Experts of a small language model: a sigmoid router.
Below are experts of layer 6 (counted from 0) of a mixture-of-experts language model. Rows are named router (the router's row for the expert), up (a neuron's input weights, with its number) and show model dimensions 256-319. Each number is 128 + 24 x the weight over its row's rms, rounded and kept within 0 to 255. Numbers have three digits each.
After each expert's rows: "comes after" lists some tokens at least twice as common just before its tokens as in all text; "mostly gets" lists some tokens that are sent to it at least half of the time. This comes from a sample of Wikipedia text that the model never trained on. Tokens count by the router's weight.

# expert 8
router:091141128157134085077128113111097114142159137166169137123121064116132129076120156107160115096131139167139115115096089144158138122126162111113119142157137134101115156117083106117110113165141124
up0:165114144166175120097084125134102126146110135120131139148143067109090099130104142112158179141118114158114124145127105107120122110133126143153164124143132084135079172091108130179117114118156141
up1:094139121095135108117111083113073112102174149115130135097124082126129123104122154133156152145147140099096124155131127165102121122141162164072166100101117089142058147136111125165165152135099133
up2:083125154108106100116120130103139135099112114116102152133139119131096128121141188128123157146107122176161170123120083140133104156105135141142146122150153120128125142140135135128188134096124115
up3:108118164137109109109141103129184149134117112139151159106100082105146138120114123106116090113140131103160153113186105121133170121127089160156096145099143176102116122106104137126184150135126075
up4:103125105121101147160149105130134118129189070148099133169124112127104152103145180123148103122135176172158121116118131102144130131129094106158121161108171148090083174124083136126120120133087156
up5:112126126136122145080137094140099126147160086126107144114133108132146180113104189127128101111122105185109140142119151125119104130151118128147094134135115130108121137157118139135093137138114106
up6:153127155115131147131116152184104124114158119124082092139119150153139126106147094108188130116143110112116134125129183117085113147101142132099134165152137142147110142113130150100176119132102119
up7:102139108084116066130115078133169123135178117169164195082127124124128093156138089144108106094144147136104136108097139114105138108119145080105076127119128133136125173171124107126089097132123066
up8:128133130140129146143130088127194113158106127124157121109112129132128107123122118118150099116168068152155115181097145088148115140119129151124124147125130092117104120156151105159117172134147095
up9:115152139121156118098147126077130143088159149139106156171115107129120130077156114102111109122111156179156144138085157092112135126175150113100119121095159108138128125134103088086167158126111083
up10:139137143088094138093093110087130165121120140145077121141152177105109112145166131136088146137095116112112142175135137125134140118127128100141119179144136160100117153183146092121093168155120158
up11:151101163155128132161136157110120110131137138157139186136080135114144081117120128164121093094100119109092134095191158159150111133141156148165105139143138116151104125108151110143135102131104116
up12:095095131140129120137114173133119138160123155093131152103166120085120124169127154157148166114148142112119149103107135094094121141131151057104120140139126139110109112122128132069115128150162142
up13:111128119110165115119096144116101126163147117134109144145143085105137139106160151112124127101084100124115133151177171124144128125152128080117126090124116138048114120095169104136094118095116096
up14:130123158151152121146145122132107138146091092135138110135120087097140121115089132142119109149117125134153150125127128094143139164133150160094119101156146119143105126142164148103150094100144136
up15:099120132166141102128154113114154136122112117123129139131116092121114147132116120145132137105075109109114145101120106157123128124094140127106116137148137133097166144125143165124118134113095144
up16:094146138135125164114117099128115122179129137189146138148172147098099156128063123109198148103132150127121113168121132133129132137137108072166121093181098166120163139114129140166121131129114100
comes after: " |", "|", "-", ":", ";", " /"
mostly gets: " 0", " Total", " 8", "′", " (0)", " Votes"

# expert 9
router:139099106167142141110102097166098071138128112141143137089126097121139110107112156143126123152133153136105117110154123131155155159109151157106127163107138177194095139103182135115131145143114146
up0:107106162103148129152140147113125157098214096137134172136106136157132129143159137147169113094129120159147173095118151146142122138082107124147176123053108126103148136169109146126164168134143144
up1:132145129122127064123161157116150177155125120141173160097144147079117121109111170143130113078104122112146134132107138195139113115170169123158111107140115170172126125128116136157109111102118202
up2:121109116148088155137215132095143127159110120112140103107165126109119104139142133131108093154115139119093084107135153143146133171126148117152103110091156170088138160130136118146166156161142133
up3:085142165136148157122129102165149142167108129173156108108141167128159160150163155118099169089140148126137122129140048130124143168098095138115112133084112105158110132145114149126115110124097138
up4:160129084152132090171110116122145105160150143146112140113151115124144111117120082128147108098163117167115119132137133109159099125099127120164101139101132118155121153148122138128113143137150115
up5:171126108141080089103103113086153114118143144102126151124087140116112117113108164134140107083142129117124091137127128144070134132151097118090118105113108142127150140148126133090108189148125151
up6:097140150159110107117096125128100205139111143131130159129108149148164115135184160155080088160154130140098125150126176127151119147130086125132142148137158087129156144115113129102103149175164101
up7:080153130086125108117113129135128092130141129141176138113155196128152110080153103092114080102103091126087125134122092135113093131170095151137109129128111135131165154125146150165098093088119114
up8:163168124138109124148122116110128159123157151131140091105117146086088172121120124084097130122114119105132178159134127107147145136131104108180126090102132113158121126147144128131128137099149140
up9:128118108132168110128114128107141135138073139156130137155112077102148121129137101147115165112116126149091149131141139110180128183096123127130126091124139132111126117138140148088111159174104140
up10:119159157128127145156126128119169098129167143174141148129126089155124156114160155132116107105125151137135122159111182157142137110120112097135088137156152090129080125088121157141119147157135119
up11:108148132107143103163105132117149151134156082148118106103128134121121128154122143154119151165122166124083118094107137148131150132132193138123120107157087103098098093124122106085128116165154107
up12:094103130167163170104110107118153130141168151090124129153149159128110133130095140139170064145114108114085117103103121118131129145088159114136118151038121131097123132162153131108148115103135078
up13:157106085132154110142061113091188099095121115136148104073113134123100080118132158127128131071132157139154102121130130135126150164140108121127125108152163109136144107156116112085140134125147101
up14:146144204082136111169120118135141123133089097116148116116152123132182145169109144105126112117072123161152115154126082138107144129087145102169134155129086140159126103141154126140138111165145127
up15:083114177128144124142153089110114124120173157139121139111133145110116143106146203198106109138137098132102113130145180079140112141132157122147135079142160134155087112103162128133080130105134064
up16:115127131160098126157096159088114153135107121117087128104116175150134135153127187164140136096113112133110086132114111128111093074110144141080110086117118129104156139134126099128127119101166102
comes after: " the", " a", " The", " his", " and", "The"
mostly gets: " this", " who", " one", " former", " these", " they"

# expert 2
router:141156106159163117079134127129102164095144133097119094139125135161092098132118112137113103121149108128115131119119147082125164108133138082116092171148144164150134176116137142176150165123150168
up0:125109113136176121155100159111142114118121160122150049139135145079152086117136136143126109168155104130153173155151146122131108114160152071155103076139160098129108154165102106133085125123128118
up1:136130104108152120089140148082151082164122133158161136170161126144102153125133110137107084155166130146137055127098174126111113149123119111136093126107093127099101116153136145112132171124138123
up2:111133138153140130076096109121141159126134140084161095151094116137113151064123122161118110118139148095109115114097065111135153193139118116149129131100098128146150152139136068116175120146136126
up3:140099115098082150147126127167146088142117120105147126125137105127110114119092148161104131166108172155076137163123107146153109137138125111068151153097114151152142185068135133108156094161130144
up4:135159131148139097145112145111142130098143129095122103119170128115116131118122138138104155111139125159058133111113108147171164138119133130130145144132131131139102065166135164158112154130143082
up5:115101108135111117131111132180103133113153170141106120154124174094124128152141150128120137193190179164084107138129174154145149114143155142114133117084125118125154133110125121072140089087102116
up6:134126112147109141097136110087110126099167115116140111128113164185094142128155162151116134109134168138124102161146132130163123123117130149163113120101118159131101129116179107144157125109129127
up7:154110116134101166123088109137182148102074129160143169135157103131073135123101133101169136102084127096119146147116146105131142117134164090154116139109162149129150146141148150153125120143143126
up8:166121134138131143112103135168139116099089101172136093128128156133111131150151137171129151131144086064129183123110098115122103126118115121092114154088134121137079141118183115149124130143135137
up9:117129183109110127077163135119099158109135135147146101178137125128124158094071152139073111121133114161137143098105161078163117185076115161135110122143125108116110112110088150171118138099165133
up10:135157129144177101139096142133107145117139160100137086120156092153141121120152166110110131149146153136149113154131088101163125088094123123099098137117125108100133129151159132159156155105139170
up11:126170109146173088091147120100081104131125156130086063093132106114133151148144139113132164132071141125141117090139141134130117123139100167119147104083122169121090179142147138142130130134113161
up12:087124088168150119149134152108122096148119124123156131144175134156173135128115117169129168177132122130116095146096139111150139105167163129100135154148128135116174083135118134085147154120122096
up13:110098088125135100076069139087091138127130131139142078130141127145134115126162139118141120117186117115123127141143177115134188121124139159160114145122102132153127137147122142106134151127152148
up14:159111122140100148083169103122133162144130121121146131152124159128128157140087092127146145146133116123105169119103150143138097103152121117156126126138103137131143105111130160113144122147100157
up15:146152134129139100103140111097147147137131114114128087130098114092142135125170119122135120167130131115118113117169107151114126166103165131174118143107142158122135125138155120120108117126130092
up16:134127130179138156090151107095131133132118114112126159165135136173134130092142116147078107123101114114134152092152149128173145120160120124165149091168107091126087136138147103128162089141117091
comes after: "-", " the", " ", " a", " in", "=="
mostly gets: " in", "In", " In", "–19", " early", " During"

# expert 4
router:096161144164151089136139138085095131162112156115131117127112134160105140104155114143137129134104153129148129131097138153189103139108122121142119155155105143137151165158189122159104164173133147
up0:078160147126123138154112164143116130107130119090115113123168118132111076110152114129118142113114100162112092165148173159100144163132112104123112102128102132135135109140126151156133131159186093
up1:082134128150113092118088115144151103175148110101097115119101131108141144122175117128133083172106126110122133097128129196112134150120119099164125145060130155155146116134133104150080113104123147
up2:116171154144086141114132148138137107161101102144124108141135115161112091097141115126150105111140137136082128111112159158143128122116162122115142111142128144142153125173111142109100106194145134
up3:118099090124165116116159132093157142143125195098087113163119109154168139117102140128105138112118132143107147121153121185091088091131083143155125101142114176101164165113190125125130118149119165
up4:150178142169139112149126113141129124146087120116174149073129154131124102104160113124103126106137098151144116149110149142129145121163144101171128115148134142148120137126145121147112181149144162
up5:098140137113115125164091114114103137158049157116152152134131153135163143138148150076138126103076130173099111108103157143143117106102137141133140135161122138141091128137142122134111121153106117
up6:153164077129079137131134125116108106162128138064135130109120167083135124160118122133117139113141107168102149177152093125128082136103101147138161155170104156141122133153130133136118169139152098
up7:106137111144154114126089174110114119132107126123098116174099087181141137100154109126147120108128135161122107146116138146106092144120129094159114158141121137148176121132186106144126117136128139
up8:147109107138141127162131102169126103145113142074127151135108142100118189101166094109091132122128099125105107180126128110083137157119109135151114108137114136129109110158134097157106118173151129
up9:126151140142127166133167179116085163117141135120122145138075138142113113111118116130119122137122147133047102132147105150162129089160143103071086148132163165096090166099166141174148137110147145
up10:142115147098090104125121092130113161130128178128113115123117149119145098141119134111156095133125138112136131133118142103130136169113132133131119138144124104134081176102116132155150133151134144
up11:098115127113102094138133141092119138172109118139139134110135135137119109129110119160129103128102127150180113094128093156128102201105142093117125070157136116145124102135140108162150115085118147
up12:169096147149119122088128100122107109123140142131095154125143188127113185150148100089114161129165083129105144173118145127168117092088107103141135119107128163171118127132145128144133149113110122
up13:149194085127127154112131140112118092172098123100132142120098138111117122143099109121094166143179130059126137148095161115109133122149146088165125153106141087101148137117104121072113129096148127
up14:130138092115134088142140122148126141204164144101098086132151138107144101125099147156161139142160140139119155132133126114181124179106130131129160150144138130147144138101133149179086122163164117
up15:139154125141134120140110158099108123106123159099115121161112113119150186174088104128134110096111126130120134090149158133134180130107082118147146132138114143112094121155151087096122092146173113
up16:122124137148118115153119111078148122075122122122178145094126118150140137142149131129108150136133167105135164108106145126118127151068122127114114113165134139153145124142150188112146134125111152
comes after: "\n", " of", "'", " ", " in", " on"
mostly gets: "|", " the", " &", "The", " and", ");"

# expert 11
router:148101146159112138133122142145106064130120147140141150127109134141149167146147127144109126164184162124156163156087098144128150150115101121139108101110101116111141110134101153129117134164127142
up0:196102156059108145134135126072136124141118129152122112092149166148136127121108134138150163119084118118123133109089167179120128170079173116144133112100102125138128159128131127126121150125123120
up1:125114154140152132133137111107153085152127144138099170154109112128105150119105107145169117106137163164123132108120123101147143151110142143134064165134142111105125184136184155111106094162151099
up2:096142098143098127121087108186126127138125116149093100169111154116133138103144160141113121074157136067127089142157099140130145122145115092157102111108130118104111119159127156115089135145114090
up3:082124101149154143136158127127113116103129120122098086147122139142142153130091142133121146117158132149151117112087133137155105139109122138148183052121090137121095110179099151115144082139117108
up4:124111093141175126131125167125120146151144147122112161137152109117172145141102129125150090151171131121126129151139119139123140085111150115135133105129160108102131103150096083134120136142103108
up5:123123123178109130150121093088105136141124107099170160101105157114166107086112129104137155133120118126109112145142104140106140184123134101107156127146135147130107104143160177155113114143148111
up6:136068170123168110133161114156125116129154078093138102154128111140157140099156138092082149177158106117116167126106100172119097118145105111110149151186112152117176138138109106118133170120123098
up7:149130093181144159110156102097144111120131162172115163121157120099140144123111094111136102135110098169130188147126153167109127143163090127136158145108093115132128082087098110101154136096142109
up8:130122150150114132135145090168153124188114166148141123140119182141103140162130143097098127136121164092130147109139130139148132115145132132108082149153094125145088175097146120148159165138131127
up9:151089153136082123137140117135137126076142147109139118102167117153146129122124142111127133093139107111094133078136122177125155113149121131133156153165149110099161084127125096126129114146107129
up10:095139106158171141109163135191105152122097173173132087115086130160146154103164160122113114103132190100108112143128093105085167147118126106128104126066093143138107121146132162104117130115110124
up11:138154112151126130147138099165106111116137109129145141111124155122127125142120145126116122159131123116129117130097154149125136134127143124096132130119125114101163113157131114096159143141163074
up12:122142087155087109099126100171145132150138087127116104148187098131142112134118160142163117108135099089138150140127108134137154181090102153157139139092108130099155139132152187125139086116114101
up13:128120161127170099075139124097113136138155129114129130136146131107123143145139112079118118115140136130105124119126152125119112156144108136129114062078105164171121114117159113125129123116122142
up14:078095135098175155142144174150143144149108139173154117123154145138147128148125087138121120137108165121081106127138122155140090151130102108141140104160123105144099122131140139103134129152123127
up15:158115112132128113148094127097115152123113128089145139126139118078127138117121106137128114097122159152128152122146157146150142119142147119131109102109162105118173112160098129088112186154134110
up16:129134146061111088121134126154142126113162141125154139104152138130158087130134132114140122119142111170146147118104135137129098158118149120136132113111139114112109119136124153170105126143094105
comes after: "\n", " |", ".", ")", "==", " "
mostly gets: "\n", " =", " %", " York", " Votes", "00"